{"n_layer": 16, "d_model": 768, "n_experts": 24, "experts_per_token": 2, "d_expert": 224, "d_shared_expert": 384, "activation": "geglu", "moe_layers": [2, 3, 4, 5, 6, 7, 8, 9, 10, 11, 12, 13, 14, 15], "router_score": "softmax", "normalize_top_k": true, "routed_scale": 1.41, "balance_loss": 0.0132, "balance_bias": false, "router_z_loss": 0.001, "shared_expert_gate": true, "init_std_router": 0.00679, "lr_router": 0.00051, "vocab_size": 47217, "norm": "rmsnorm", "norm_eps": 1e-05, "tie_embeddings": true, "optimizer": "muon_variant", "lr": 0.00858, "beta1": 0.95, "grad_clip": 0.5, "batch_tokens": [65536, 131072], "seq_len": 512, "train_tokens": 794700000, "steps": 8356, "dataset": "wikipedia_en"}
Below are experts of layer 4 (counted from 0) of a mixture-of-experts language model. Rows are named router (the router's row for the expert), gate (a neuron's input weights, with its number), up (a neuron's input weights, with its number), down (a neuron's output weights, with its number) and show model dimensions 640-703. Each number is 500 + 25 x the weight over its row's rms, rounded and kept within 0 to 999. Numbers have three digits each.
After each expert's rows: a language model's description of what the expert responds to. This comes from a sample of Wikipedia text that the model never trained on.

# expert 3
router:507512489531521501490526478503529489542501535457468501517459511493531525501526481566487506503483517498546516492550511493519508500517502541473531487484511506505473567474468490499512480525490494
gate0:504522479482537494518505470478526491513555467507506520546483502481466500501518493516469473483525527490496480507530521496487471507489552487518471469519469470533511511485487479532503513485496529
up0:504474480554462510525488491466496504510474458520463501491509476524511494506446537477486470498507518495500516473488522509500468513468521497496520493501485535514519562502445552490479511509494493
down0:470468506524508508473506516481496490545496461506516517497496488531466479516523498492466484496485538535480488504497505505481483545470530452503482522505473503483514529476494550528511493481496485
gate1:507548504518509512533500484476491502540498488511505522520506555485516499466472509511511530512509495517507487501504503504514506460477491538487485544506511516506451518507470494495506488485525525
up1:506503487494472560507453492487494483517474454520469484495480545502489547493509552507501526511504481535520550531505510487520491511441493499494514489508485509509493520511502476530498487494510532
down1:504493499492540543483484516540482464485477502463542471518512475517503493468485553499510518530480442528511495500488511483521497518488497472518458519522481541486513499482483545497498496510510514
gate2:545477565449497479530507463511501507473516463477539499487485533499511500476560526495465483488493509501484514490531533486506476499513482522495514481525505478496478483478519558528518494530572492
up2:509497490497483486518524484479505494510454461496460533496492514542501501526474534488484476475494527520506523526460525531506499500509508532487517480516469507479514525466456451462490470543497486
down2:496479506499472547542500518503510463473495499507536487510514519509523482502531517518473484495520525518526544512496502533499509475507518561477504495521465525563477521448487507469496437538512505
gate3:460513543501483495482507446503498461524544487515513502489497490484508484506441498495493525539485503528519512516558550513505560511449526454503497491491490495498422517490465511469528493490513472
up3:477515534487492510489494500514442482517520510500499466458498537506502500504480560498472492484539525483493458528514530522516486538499519474468507520475507483472426459535494472490508502523552488
down3:524520520514558528495482468501513479518536519497515477489511520506504516460497454501499512505480481488556488506522521502524526501523512485483490458504489531471515529486491432473526503498465514
gate4:489483543516521454509486457486493522478506500467470496439587494510486533492536515507504496504482492482516517498514532452490475534514489503523528502499456506545469525503473466473515472523518491
up4:491492507526560493449521490492478457474484480501501529511530517496473544485494449489469464491514498497516483488482532460470481500486522523526502478521437507517453563516571457477508509497504520
down4:547466542560509498534439472488496495498488455529493525485506475530507486479496494496519522481513507494498523485477502518479444534519493499537495479507491503494506523532475479506501501503507481
Description: Spaces and hyphens that start table cells or infobox list lines, such as the space after a pipe or the dash before Region:.

# expert 22
router:519489481523529473529469474497527479503499526483476471523473519509466463509548472490474484458484540507520474489529509471526512515503505502476539501464525470479474519516486516458481459526496510
gate0:534499525511532529467523472460525509506534494503506489499515548489505504513490492513465488531478530527512502496520549418482466539470487541496524493479505506505519486505535523510456527501485523
up0:466498480499517462496527512534520492501508460517514533494474479507471482513522446511540532499490473458486505511506503504534506495516517484515477534574519490454506503489519462470546506486520486
down0:500481506478520470495508486554497497520484546463538494494502495484532432505467480491484440474488504498527544492462516497521528489551512457480537546488538489511488489530459520500486526463507492
gate1:457478498533482533547477499483471539506542541502435484518509506515525479518463509521458486449476496517459472521518530526521450536540507545534503486524500522479488500526459497502467516535480498
up1:512527519553511512478523457437532485497440532492478481491553511474489475515517536449538482486524477498468521522492501512492533447514486515495486530483520477461528523519534549534500520489539473
down1:491495501537516475520508520488524570501522450485500501510494549527492489469471465513500495516534454519477506531448505453514491509519539498535488534503523502488484466497471473531476503519476525
gate2:514476494482525514519526487544505484478511533498533492518550483555472501463526498515479522513538537531479512514503532473467534492481439478495477475499477522504480491484498469479504525535482520
up2:513544522510509509472484515421500512499520484533504487470477529502454502472484504540488514545501479476536462452518487507484513539463519524540473507449491496531513516487454517548453518491520492
down2:564509506474513523512519501520511465515493522505511548481450492541532475497491502467542554521507508470495491486495475503503494486500508511493499459531484493526503528497529531536498506559510456
gate3:485494514472497510514494489478531523458512513530502480519525475502532513510530512537512485497555484506528467500507496490465545539553515554507503473491520493497475500509493506509519477483438505
up3:516447504530521500508533510502499486492485477538509509493490471510557488521516523496458491456494510486482520525462464490518512465531504527516497520482500513502485477527514532498531498495500463
down3:504528530522487470488454498501482546488487507504503540473497500520498497502504530507482480485512524535469508513470507539506493533525492523491519479516483539472495478553481481483486496468545499
gate4:501499477500522501521482527483497527476505494474491523497498501507526506476502491487462505494499525499507528529495502509541504518493439461505492541503487476524465481498533510490516518539499521
up4:522520496498513501510493507456496490491525488530539488522474460470514493528499534469495579478488517490504516503506463495507490474534441480518516494505479506496533529535481533489477526502490480
down4:465496445532508536454519493523501522515495494459510494520534505519522500510491472514525533534482515501454496526509514459491507498504485524519535532452505513524530481558502485511474512506486474
Description: Month names in dates, degree signs, kg, born, and closing parentheses or periods in tables and date lists.

# expert 9
router:470492478516525557489483458510528477518516530477468471534482518494465489523499492520467499471483533514537504475535517466530523452532514534478534521482520492469470518518509501493498499532507493
gate0:496490548526533492525491484480522458493545514486470413490512500519498491499514480521540492513488555524509545512545506513558500559496510508461494484481487461441518505496482549497544495515466557
up0:553528492515546532416513462513499493423517516538476496495428470454502483525518510483529484506513500506546459442514481510496451465500507518554490510484540523522508490520474492520574489518496485
down0:463489529546506511498478486497465557487511495505477458478493531483487470478484492468461511468531523484481490546517520520511506471496486511508486498492520453475521568519513506494515493480494494
gate1:483451532495482538494498467482470513532512493496466486482476503484412465468509492513470510476521505515522464519513508443516465491503529471496491501479524547521502516477498491479495514496474500
up1:548526494502578478504486497489560497500495523492491500471535515503471458440540485526487490458489485470520498499532507500491526499472487529499502484532509491491482494498500538551472531495517495
down1:495463509492471500505479497508476486502501525475504504505481509498530479516496477468506499476496520490485494516501497516509530510493498507484522476512475491394501461496481539524531482490515524
gate2:503469501488519530516460488466497513533488483513515530538467509484425470500504493491492511485491481480497481484451497491506502516506478516443502480470497450451507473528496505505492471544512514
up2:519502459493543499493479501491531533494501497510521486587475488526509496535476512485497516515479496499461488529457489461450491508516527494491504503507496491482506503516515500515510511510477524
down2:472541533518482482490490516507512485508455520460545471471487497492442481471518478519537475500448473524456524512467469509511440445476512449480530494461494457520524488530494484510513504496499470
gate3:438497510507481508488454461527466478464519468499502494432551487478502517472497496519485510534513488481507530456514508508520478531520470483500480516496493519507505473469481503481533453474485537
up3:480523538457526473511507460463502522492484475516460518499453452496532470493475511498507512465502485517452514512504527499460453502499504517528471515501495500531482543489490471522486555489506476
down3:512523547508468532516522496472484502517527481546474501520498472513512502510539534532526512479451482494518502516478456538506524481479506494481519550535526533498488512498495494497528480477441510
gate4:504562465442541502489497493501503511468500543471496477508507497497507515483507485537518536539490466544503469438510456491537540488460463480463541544542526512509510516542515514507470504516497504
up4:492504507513458511479466532516540470512474513494510470489547502478525520522486488536488570485500541533460497527489469515484516488493469518499483466493519466474475498471536497444488495479536493
down4:501467491511498514511476509501507479501521482502500479450505515505487489507498515513547510506509511533459509489475480507504487505513454481496492450498483484439532497449471514470524439487527532
Description: Sentence-opening articles, counting words and pronouns, such as a, one, two, several, it, he, plus percent signs in tables.

# expert 12
router:508480484535527469479521452472532534518450524477460463522477510512493444495537492507477504481484534510525481515527476486524526454465500516480535503487476442493465538523536497484503529529507488
gate0:491462542495538465519485508508546516497508480504489512504485467494493477556540514511518494520483509504502486524517496480520479495480454483477480489448507489507495468531505529492555455516476530
up0:514537508527503520499498465572499474488531530484526505500513491476501507474480516527480523460499481508483523500479555471503491514485479542505510553491485487487465541499530489483550548476489529
down0:485450492474491494484496528490452543546466491471503522520471503457487510507479488448522538509449486507562508491487525499463492457503471487537481514505497476514496506504489520525498502514452491
gate1:475477492501520457522479493546481477562507512517526512486503509497490527526513508508470537499533538506485532524494471457465545496464498509541514525494488506517468488524498492471507525481507532
up1:530514505471524511496521512472495524443534485503521473541474463506489476504523482463514495518509527528521525516511497529488482547500492535511482512519494474517526528502512475538492489521527493
down1:471468486506504525479519490468504500496523517493526497466497518453452517509541499449515509520500539501458509478484524510525556498484529490566506487480487506526471538484480492504487497523528498
gate2:461493521542535475462500483510535540493530495477453440486515446530507513505495525493548511484496490499506434539513468476483543498494509487512498474445541515485522501527501493515488521487511544
up2:488473475505491509520527527430490522510492513501484495466534516510497453538529509478509506519438468519532460500477470428494514505501526505525523471492503471440488452484521510524525503503475496
down2:493481508531526489477529518514514507456492471533484477489499510511466512545531492504474497485490512519471496497502498528514465494490498484495488416514542510525497550475480500497476481498470480
gate3:505468500486494469497512531556452510538485540440503438520493500546491497484475493513570513476485528569462522500472458476518470477480477543484534560560551464509498508497520577480492509470507516
up3:544537490492553503464526499455520505492501504532474530477503484461505490539501516480482513512523488452508478502516570464492505500521524495476445518466483532499504516489428491508462484481465511
down3:483531488533535482471506517523548504516510512504501558462508476527514492497489504481502506537489498513479477481538518510474468480472474491483501507475497460499502489511521483467524502481479503
gate4:509486509532535532536554490463477543520515572502482494478484500487475479518505489483480500446500497477515538511492479493546514478480483503519523481511481461489555509523516437486518505496494512
up4:483505490509492515548483493504460484494533553515449483514564534524464476485548535487480525468503501499515543534527495527502509493474509468499491483496464529496523475469533486499539529495486475
down4:480479501515554446499524468508511488481535508482485490488475500516501490508504508524489506493478478538509453426509509480498488490484506451480496466518501449494516492518528501485496515488525488
Description: Proper nouns for states, cities and institutions, such as States, Washington, Angeles, Force, and "war" after World.

# expert 0
router:509487469526527473481516471475526484501497521469486497506462518551475494529530518547469464529463518528538543459535524469533513484489510547488515485488510507501479537507474520537478497523501491
gate0:526493504489537515554515444494514511534503516458531483517530485524456507519509530491461514496458484529499508539509473499487513492514467505488513473532479501487456501504464485430522529499532508
up0:533490517493496454501520554504498488514491494461520477511496508502496478539512484528545507542524458512476511496467516499479492524503510524518521508507486457527478505515520491476471485484534538
down0:491483513543529453499498492510566520572478521512463502493480506506513495478532507523458472482514500525541419506472492480494534483518541565518491468506510487500500473479508504496508522493506506
gate1:529520499511517482530523520514498491524504464479503534499481508465494492465500500517479476519483541453521461510479476512523486554510466517541516491457500493519487487483467509547512489483489500
up1:507503474478508524489508516552480512536509468457505530509465515461505504505493504527473464512547499541475494493494491483554495493492523477484490542496516508550498497561525454539519517559489501
down1:476522508473485499500470448507512473487469483521505500539496443522519525550519533493578502522493477514512439484457493519520534482564488465501502493512497483515474532566515498512522510514516563
gate2:504514488504537455463520487500501511521508507497510543470466496475476485484543467497496493508492463481516506516488489521528512493506515501518466500482488465493539597454538498500515516495513477
up2:483517515506518508424473501509508553498479514506539519494505503512522501511541489490482482503496460520494542506493493501527491494478502495474456452503536469479550538501509505490528521519514513
down2:523498535534462476511479484532486495511454440522544559541496521508499498516517489522490544467503473513539472508510458491533486483523513452502497462512506500514477458486472491542539515506488511
gate3:502483460483523482527521499515479481492507536499555484454477560512441494475449554526524518523476473531513482468516509518503515516491483475499511474517504536485497503514482483527492462473520491
up3:498503555531534498489458506519508486494487515539529480530474524506540563491525468514529509482510470438487478485543511488506499552473512504520500510482469489499533544440502512479505513509473508
down3:465542503465500498485529488513527503501475497535494492498511498511510543497511537484502439545498488495470503480478511485494460533500532508485492533529500526573510513516497457464530516525504480
gate4:462481508462509457574528500505517494492517490506528522471488475501562492509486476563516526497506524508452488495465536509509494492471502525537431513509491482466517497518519529505507491485529485
up4:459469482547513488496476540531511515483496481504472514544509495496457496500519489477477497493506503529538485496481503510497480498517485479536529489508488514533468518482516491479492483500490517
down4:505512539491493482495498488523491504500515556491439491505497501523510481477483506504495453510501489523513493549505495506498536484495518516510486468540549468500489526540499517493517563479485465
Description: Articles and possessives after prepositions, mostly "the", "The", "their", plus place names like Japan, Pennsylvania, Tokyo after "in".

# expert 15
router:487499485525533512502493466473531477517496527476464453528462549514477506532508508498469511489474526536528504488536506481528531499480522518457532511513524488497463524511512545497482477537467512
gate0:472494527527509468532466518488514463506460474501493477523456492464523533510480480538486505527432509491491473475510499541481524546505525516510514506474532497513496471522489519480480487479506535
up0:522540546493495458498511518479519505526495531514523472484501538484524515452521493443496513502464506489459470516496530489491470538519502525461487427488511490476520483508498486508457506485509507
down0:509505495547514500496494533521524511531516534516498518483540526476540474505551474489529507463531492477496518513495528541456540465536495485556519492490539471498485478504548518508488476484475538
gate1:516498511509451518529492480491536495517517513512496502489504540513512473535518475476511488500484515482484509550521493484504547513491490551519534488511501501445475466554483515432546447493511495
up1:483534482495531529474485502502504502519542517468538494534495488467467490510494469523495492516495515513534504481525514493499510471502462492501512472505484467524516573490504506545496518520530481
down1:499483551495509477487466486524486547489445513506488503476512524456500458486513529525563552480516479544524454502502476469536505478513436494510469487518511487539489504472552500555479473479467466
gate2:533476518514506562502486512473530521490506438512499507483454475498499539521514446510488500512521536503454508489512468542492500476510495504482510498498523481508509505490554507518509523477523510
up2:515471482506502466505498504448487493511492478499490444509504467529496522446520492467498465500537497476489517459469477520504473469514510501512482464515470479474496477540448472481538519498499523
down2:531560505475506462521526518530509493472473574530504448527491489506442483503543510511502505543490508529529492501515498479492524502513559526492494485476511470513497501501489521494518507541472519
gate3:494486495497496456487518493505498483505493497475546533489509518534537531475496531534490454526502466506494477497501499485491476523499479515533505500527476509475475507491493497495463551494522519
up3:474470503508506480519465557489457478453502508496494508481472466482490486481436515537487460527521485496503501499504555517516500489500492542470490529495469480493507474450475505495484504515463510
down3:496488527511515424520533492490478493477555497547540551479557527478488515485496494541503486527488497500480529480473497483531513515480522486502530492493500501516518507510488496554495477494503524
gate4:501524436530517479486511527502532514487490465550501468519456472518513498515499513453449490478527535512579516507475506477489503535488504500491516506534507492450479455469521507498536503490491517
up4:513501526549550515531488495505483494497489503542509498503485477501496486521487520501540513505477478522505495509498490506469468485510504521495489535496538487499502569481489471518537507466509474
down4:526485477537464518514467510535525517539492529441478501485519481467478513501566486541526514440523457511521470515513530524514481520493473477497541517503539532491488499510549515489475500490489534
Description: Final pieces of names and adjectives, often taxonomic or place names, such as -idae, -ensis, -ville, -burg, -onian, -ki.

# expert 6
router:481524469537533546508478462493537438525519528479464519529470527514479505515515542530471463470474521523523468468534551501536533536540508518462529504495518507500467538550528486506488527529473472
gate0:488475558513513529482457484494535481504487533489488502492532481504525536513479477493539479489516502486537476508536524518480502475530470497500539478464471536520496529501493492512462509491489500
up0:536442505490504481531515529471480489504491522468468472497498497510502544483489513522509501525474442490517512464490500529500511503493549506492453497511499464495544486518493460501485483495517526
down0:510486513484488517505491520498491431513531542476458515508526467520509514511475545505488501495498472533471518504514527500483498525493460482538460486535481476475474495511512512500486491471457460
gate1:529458497519455498490470491503474485514490493516460463499529523476493525511470562461436463525487522522451514474468512522529534528450453505543485514479475484522487499518484474511460493523466502
up1:492508524449580510477537482492517487487490478495533558487479487483536493515512409517537567495512489473558495501519506538496472446520533550462499503510526495491503467478499509525496500484524515
down1:489501516504501506457484484507528526492482511477513462473476519504490477513505520490444478484536478515499522506475517492515505507540509505469516482505479484488490500555536505500504472457526500
gate2:493494462507478513491453486469495514515596546533532481551515468496507520466500523534460528532464559513484480500499496499463500472525479500462515522498521504521508473530462490529475455495520483
up2:509474528523502478471496499496476482474510473504485519515471515480549486500517503548523524469509466555502494486464476539483492566545537480510493533457472477551488492477544492515517523514483484
down2:511458474501518521525449496453467544497464479498475444497509471502484479487511520480496531482499471470488504526464438509507521490482498495475532415469507520520490496484543501537483464495490470
gate3:492495506524523487507524489481521446554517493503474505495509499504554492466545509525521479527531465494489503503462466530509495477525479506539514500502526494476493492523507456519535495510535499
up3:532492513516498477496523482501525452532509503528481516513523502542551491490530525509477542533503466509515514490472466496520478483531493545502508470548531516456486511542495507481490515482498464
down3:535481503482494523525521498510523543519456475517456558517480530518533489518527444506513495546451482482481508511514511524536492540509469524498535485493523494502501478482511501438516476491508503
gate4:480500512526510495517479509473511471505451527502476484526510472491497494509505535559466509528516532519468488496522496551536507524522506479485519532492468512482487476516506439493466493498540485
up4:515465493493494505537487489496441548473463458538520537492508497486522512513493453533496515504517467513488511518468559476456539503519497475502501464478469502539516504432466517525495473516480500
down4:506520487497518494482502544504508478458492502527499506450517538510518505507536531550494499561511471462437494492486516524512483478475532502529487482487552472476482519521542512473474526516490555
Description: Single capital letters or first pieces of proper names and place names, such as T, K, San, Upper, River.

# expert 10
router:495484504515533531502513465482537498526458526462471475520461549472469490521489508549473495475468531530514483497539537483532518515466524534478527471471476530485462533550485512503505515535536488
gate0:537449486507527471509575461507509504462472455513475544546497480488542502527472503506494505509486473481542514478523502520516501456434483513477532502507499471510514518459495501495500522540488490
up0:506488489496488436553484495539476532509462500542521492489496475523487506484510469502513499481514465534516490472461509507497547479518528518488502473492466528509475458499496513495520496547513505
down0:526493465472494474513497515535486510484508507500531528467475491468503493522536476505520518497482464512478495489503517494500527522518545537507511481489510471466462485507506496506567449456490498
gate1:547481508492536430518528556469515489516516498478536488477485514477467523507532509508470496470519516474507515520509551436491477535482487514469521493497501501537463531488526531507491492479457499
up1:524501485480548495504506516462516475519522474480505472477513509480454495501513500464525518468499491450506514508506502453498514508507529514509553527499519492502531496503511478540496471498483502
down1:533462456489560516468494513500523486498505472516505518510563498496528559487506510516442469469504519504497485519518521456494471500504519489478504477520490486523502479542482489513463465517499485
gate2:466535490503468492510517476499532519527518547427434474523463484470504546514480554481458545526502499482478484496512527470498487528468519492474512513493477457486487519518503505536487506479533556
up2:477503511498475508529497479472507512475532483479506484511521485520490470507515500510518506522483524511499534461512496498531476533530511508453490506448521463516505493467485507494477499463502532
down2:505512539474507500475496504496499498526564547479477468466512501494490483501555474523502504470486509515471500487497485492502502469526499497494514472518533435482496539484527541511495491485478502
gate3:514493468487481539481544482549502492562552463538471512469519468499501538474508493547467496468498521501521511483499517485508473496481499445487559523542456517537476454478500499499471458501491496
up3:496549529501476502490495466466485536532446481524557519478502522449471504456474483521481512502462523544465518490455502529474509526512517521467535515515503481522517472492510509471477505546494489
down3:515498522506507464511505527477497533485518508505487454520460461508523468505473491469531446532503513508489470536562530496524447539482544481511490549503545496475527512477505526537476531543509514
gate4:516531524495525493520483491505467481514492533513489520478480473483492535471488522497487484507492493491501521471496480539487478510509518507515532476513508465533496479543481507523471520504514501
up4:468508495466512507512524464437495487468500494502530500425527495489506541511529512459501547503518450497513491477488522529490471457499512511546539515489478498514510497499464478523544518520472520
down4:525509504472488487497489538476493489530519496491496489488484476482529499495501537501525514502521481486461443450485491495513536506491469490501535513487524476464548516448460505491466489489502517
Description: Prepositions like in, into, at, of, and final pieces of long words, such as conjugate, reconcile, orientale.

# expert 21
router:487488495520530556474493459479540486523527528461474489517462523549493491528498506500478517545477511521523476497534503489524508523477539535485534476492511479472464502506508512493482496529499534
gate0:515485507533504481485471475485468500483499526526494533482462460531475528520503503490489503499498482502525494488505484510522526510505521477470545459517493460494482514527515491545507525504501492
up0:509489530476493497499519524492483509512482525528501521513528515538454449513494523538466497478497489496486525508504522495512497472473506509522525497489454485557513471491549534499540507447444510
down0:533514452520480487502485488533497518507519488514527528507505489569519528487481518513461501514484494517468530521480472495477496531450467480527518518524499495513489464489484539504454502486492488
gate1:520502492487520522562466527430509537497519477482513517481475505492534504534500462506455525544493535467514512514504492477576465489513488493503537479486503521515494490492504485489489456470533529
up1:545479473470500474531510523517521505523499467525470470483527516519559543503511499476498483516482471491501489449447501480486509486509520508506506472519514496493530508504493539494505497534499497
down1:508516509488445515490512519523493506509488522486492508506517498465483484479513501490528439487489524525511510469447512461493480492516521480531493539526540480496508519492505452546507532551454532
gate2:494483514532513511485539501530506517536514512532533497524548500512510485502533462479473506502542470515513445482547470551479487534548467503489475518470507506493506530492490527507539541507501485
up2:486495480505495458483483487499490480489480455506511516494494502512540508498506464489520520495484537492521523512488514526532497505475524499452491536491536537505457520523506463508475474490499527
down2:446488525502503523465476510488501546506509500453500464507527485515481495500527489504530531544485482490465495529497545481472502484462487508506510502521511484473475523509513486455498520500486482
gate3:519512488476517515490463503560516497501570472521455460507475479522511514474475518486506493535522523534525490511509464506514500477508497477539496496502470504492517501489514472474497467484487558
up3:538488499556551471506537494497487480469494523496520443487482531487482465527509511454532471518486489485485455452517498497505500499508535541466513502477537464505473505481534503535486537519548560
down3:531501588525530501489507511509523441494495476477531538539490528518501493510475466506549434485502503510423503495477516533474517511507542495546520525527462501501541481517513524482532487497487528
gate4:521524472455464503503523553471503508494504523483503516531500464486516495496469472488507513507474511499536482494459472462420504508498532498477484503505522511490512506535487506511477508470458503
up4:510537513505508521522537457488488497493502520504515540456495486496498467490518532508466486499527484512477504501535513498563492497494496479466478514483502499528494501487470515468510490532560535
down4:471543487482489489488532487498503532501538494506537493512493517520500495490506494518458454518501522540498523526476514470546511509521496523469556506519484465498514471531559529506517482488513498
Description: Possessive 's after names and determiners like his, its, this, these, plus the nouns they introduce, such as boundaries, offensive.

# expert 8
router:485513496521533500481527464481536500509514526490480495519485505466465523528492519504458535539478524518524474484526530479535515470518515533465541523503525493496468513523501487503480476531507538
gate0:514537496487519490469528483501526535518498497470510457521471512505520469494501497530505493502498482533530526537496532522501529501478491511470498486495528500521515509454518488485461513491484523
up0:483526480494512501517495517490517469502463525527506483528555500485539496491489481493535506509455505508440503482456512476488549577466537527507475509489484487489521482472524512485487443505502544
down0:534544507487529468467496514509497496533500526519497489525520525548502517458442504542515509522528525461486513519491490514493496501488532484470455531481502480470491489501526502556533491494486550
gate1:522484523476499520431501503494530504502530512502502492436482482523517542476483540426522551508485554529476488523469473505485519466515530524497522487488529485484485496542526500510516501553518510
up1:477535480480498485514504490554520480497464485553486487525481545542521507496551476554498504471506469471423542496529519497469516548518514507517523538533452498510502520489501509467515523495448483
down1:532563498527498540502504503496500496534492486493506513524477453524489491479461495539543490496497447435522487516543487505494519519514519515458501535490517502500487551476477513511501515526506497
gate2:479488490495532488536489485450518522499505528512522497491524467481502525479509526478509502539483510492489496465485536503492524480466495508465531528515511516492459451526524525522482482463457521
up2:485487520480529486486492513537494497486506496459487480497537496485497486492463560527500512512505498469488492482461511482499504478517488473498511479468511490484500546529479499525474490497459498
down2:486421457516443478511457514530490513472472497504524496510476485517526481510470494496490519474488510491511504468473478497502481548504521461443516511467514478503490470512472558496451485515520489
gate3:521500496499536511507508473501492461479533494502470493498566493505546477537533496493477525535459518464531482481518457462474497518496520504477485497514495476473472463497543500488484499572508524
up3:518498508461480505493510461457495533492472493495501487481476508494460518507442559504505501491498544499516498471491524518512492486510484496516496503541488532531503531493545508492502510516492523
down3:509503529483503494453504500446497485522524480513512568468479542460497481539473508484493488515499535544466476509508527508507519515503494518516506507484525541490533501487471503477472470510500470
gate4:515510503504513490459493468483520479523480438502508510535476482468478481495479537523511483522487513521468488489469452537486473520493498469516496469454507516504470484486500530476492513562470495
up4:513481515497452472530507526516481502455487513486516493497531530507520487483537509537482488485477495486503438483535483522530531467525503503537483480459499459510442505494501466517498479495451514
down4:498461482501493480491567497488512546509509494500487474466488472505559520499518498534517495502513536503465461467489505515487516496519521465484486469490495539506460518495462493553503503481543519
Description: Endings completing a split word, such as s, ing, ers, es, its, plus plural nouns like years and days.

# expert 16
router:505526478516527481490496471511536498521497521472469455522476500515454501511537546515472568510485535535517485477526538486524537496493538510472521512512490492478472525509495524476478490529451471
gate0:460480527523506493500484483461516464489535500502484458526522489510528516541482532558524484495537532517442520490540516511489505524520453489499502538490519446525519481528492473497504466471501479
up0:518548571521542503513515476468500519494472509514487494533503474523533491521431518586467513510476521535496523462466522556526506502492513458562469509501466475495460545484545508490509535493530492
down0:495447517478485544481491458492504458452505462520528499501521482489484475543522490492546491467481513461515510539497537511468508497538507499497523502485520490497518493527489483487489477509502516
gate1:539520495519512471566489491538445474483455509541526538491511531486477465474506467497496489486524477498483471516476475516517479534527502524466517462487560512500468560501510472572469500526490522
up1:484488506499473482483466487517521542493527509470515495506515483455493504527473536482507477482515522474469519491501472541481422525491512493530472552494471496542506526509527522525448527486455512
down1:475513534500481490482573523480503463499487464480529500495526511482464474514487480474483503550492478529496487475519516500460520499479498476488483499500524522519473516537489490472511508503491472
gate2:520488486535490450491508498502549506478492460486500520503498477483498469475515508472462502438492501480514468517535532504482498485477537496509512482517443503514463448441541513531499470530533529
up2:519523477500515500486516474483501471484527491469509485480495502459520434502509464518528464483494517495470518509498495489502537525445514533511486479520493540514481498472505490501509445500482524
down2:510489496514531498452496484482472468522503469481490511541525494493476490474493512503459471490489476489518569508479506526417504513489510490508502490498504466508497456487520467498469479499508488
gate3:494501460528491507516514492508470461496517526471509478487528501470439519502517557463513539502445514464546487529533541488543532458497479536485526535493516497504511489540482507502448483460482498
up3:506487525448517499514491514489499529528509485525530499498515472522529528491529520495534485513491496519475510504467529496478491488514466498479486494480522552486514513527513497560483484480528535
down3:487444482506501470478525514520497482521540458503488502504477474530523505499542483541528501485505533590472509513500528477541492481505494491570493494506504504526529512480461515498497494490484507
gate4:499498506476508501490472500491540513489495477502455519440500490498538509486540501507506542498494526536535477495488488483474502466525480494510533529531489475512471467496512511468531505489449557
up4:465510471468527522479495499540469492504497466481536510499526506468515497512508491488508463510474483520522499496471541483470513512473489513510473474563541475478493497532503514493459516501481535
down4:495523528522495511505499484492521492478537508504524512521448493483520512469508503471504480510486447493527479487521504477496478521513500533455555489476497474478489471478456505513472504481491521
Description: Nouns after ordinals or modifiers, such as Baron, Count, century, East, politician, President, Party.

# expert 11
router:493516466518536526459511465462534495525509528464466496545451524517468527496503517531470484497486519530534486498533549484534524466462527513463531497477513497491471518510523460523459523527489522
gate0:489512475479533449503581519486558484552495519463515521513521480506505528498491561499496489512508489488509463553487481572515487485528493493529497525476521471502523504498504498491512521498496499
up0:517506496504486573527489492518518513497482519476475513502485498503485482509485464496487516549516505501510496506493484542508466460485508522508527477498522556487467508494510516536487517488513503
down0:487479498545481547477456522507507509519452550480493520524482537496474519499495481476501482473499512512437555509498509479468502497514509488507492479499532458526541553507550499522474510507526479
gate1:507504463524539539508505464530521502520478526475525523533497520508459552518506477501504483506490504516547439505496524520512521508462494508497522525493539504532515506518486497510515491514485504
up1:535484485519476508496521538483507490468504522517493506502497518555489479494496495481511484504476507539534484496523515525482563530473509493424494485514493482514472485518458507479504504544511470
down1:473488487505479531501525491549454472513455493519507519538505488493474526451501528476487472517477544512478519491500461545521483522467536479500495467513507513516491492484492469480496493518517516
gate2:506505534488477463526503502530493493508481470529514476537531505477473534450485487527487479528530478513544511483515521442511490532490546498515479521481491455497525494499534517486534500472480516
up2:518502517492497520475516530480494497510473481502505494496485528476482495496497465506483551518502515491501518532528532509464510476525495504441530490509480496499460492524456489520536504520453523
down2:535480475475468458485525508514549514512515509519494500487456529475483524484516488500486522461510553532473483509473490534492473482497471484529494489507538473479506532502477508510466491492526465
gate3:470478518491515475475494475460491474534473501501474463493487527466483516497534526493490537492504539542497505470526511512501504514467490498509546455533516516481446501542535509507483520497500513
up3:487541485489462543506467524504529501478509497489496519512511523530523487546453526489520478501481522493487545487505486495496508506478516505495493529556470483501527525486478459500514482511527486
down3:497477511497465483449527484472492473480494523506502470467529493485493493479518508491524554508500464468492453526514538491464516497441484514518510458480495509516490485517502528496526465456469478
gate4:482501524536485501456498498529559493487531565520516480502519483505477487466531507514495504484475489478426478452469527491505512489493508487523459495518500527474489518506504506516538478491471524
up4:529570509482503516551497469500510483511517483461475499437488454517476481505509461503526464473509483479524518508498554502515513483479469526495474498500498532494490496486496483486503534525509487
down4:513526465458479505483496516529488523499503474453500508531511468523517484521501479461451503483518516528518469458491533515454507512520483496541484536497493500505495484496503463517524502464532488
Description: Past participles and event verbs in narrative, plus the prepositions after them, such as killed, impressed, awarded, by, following.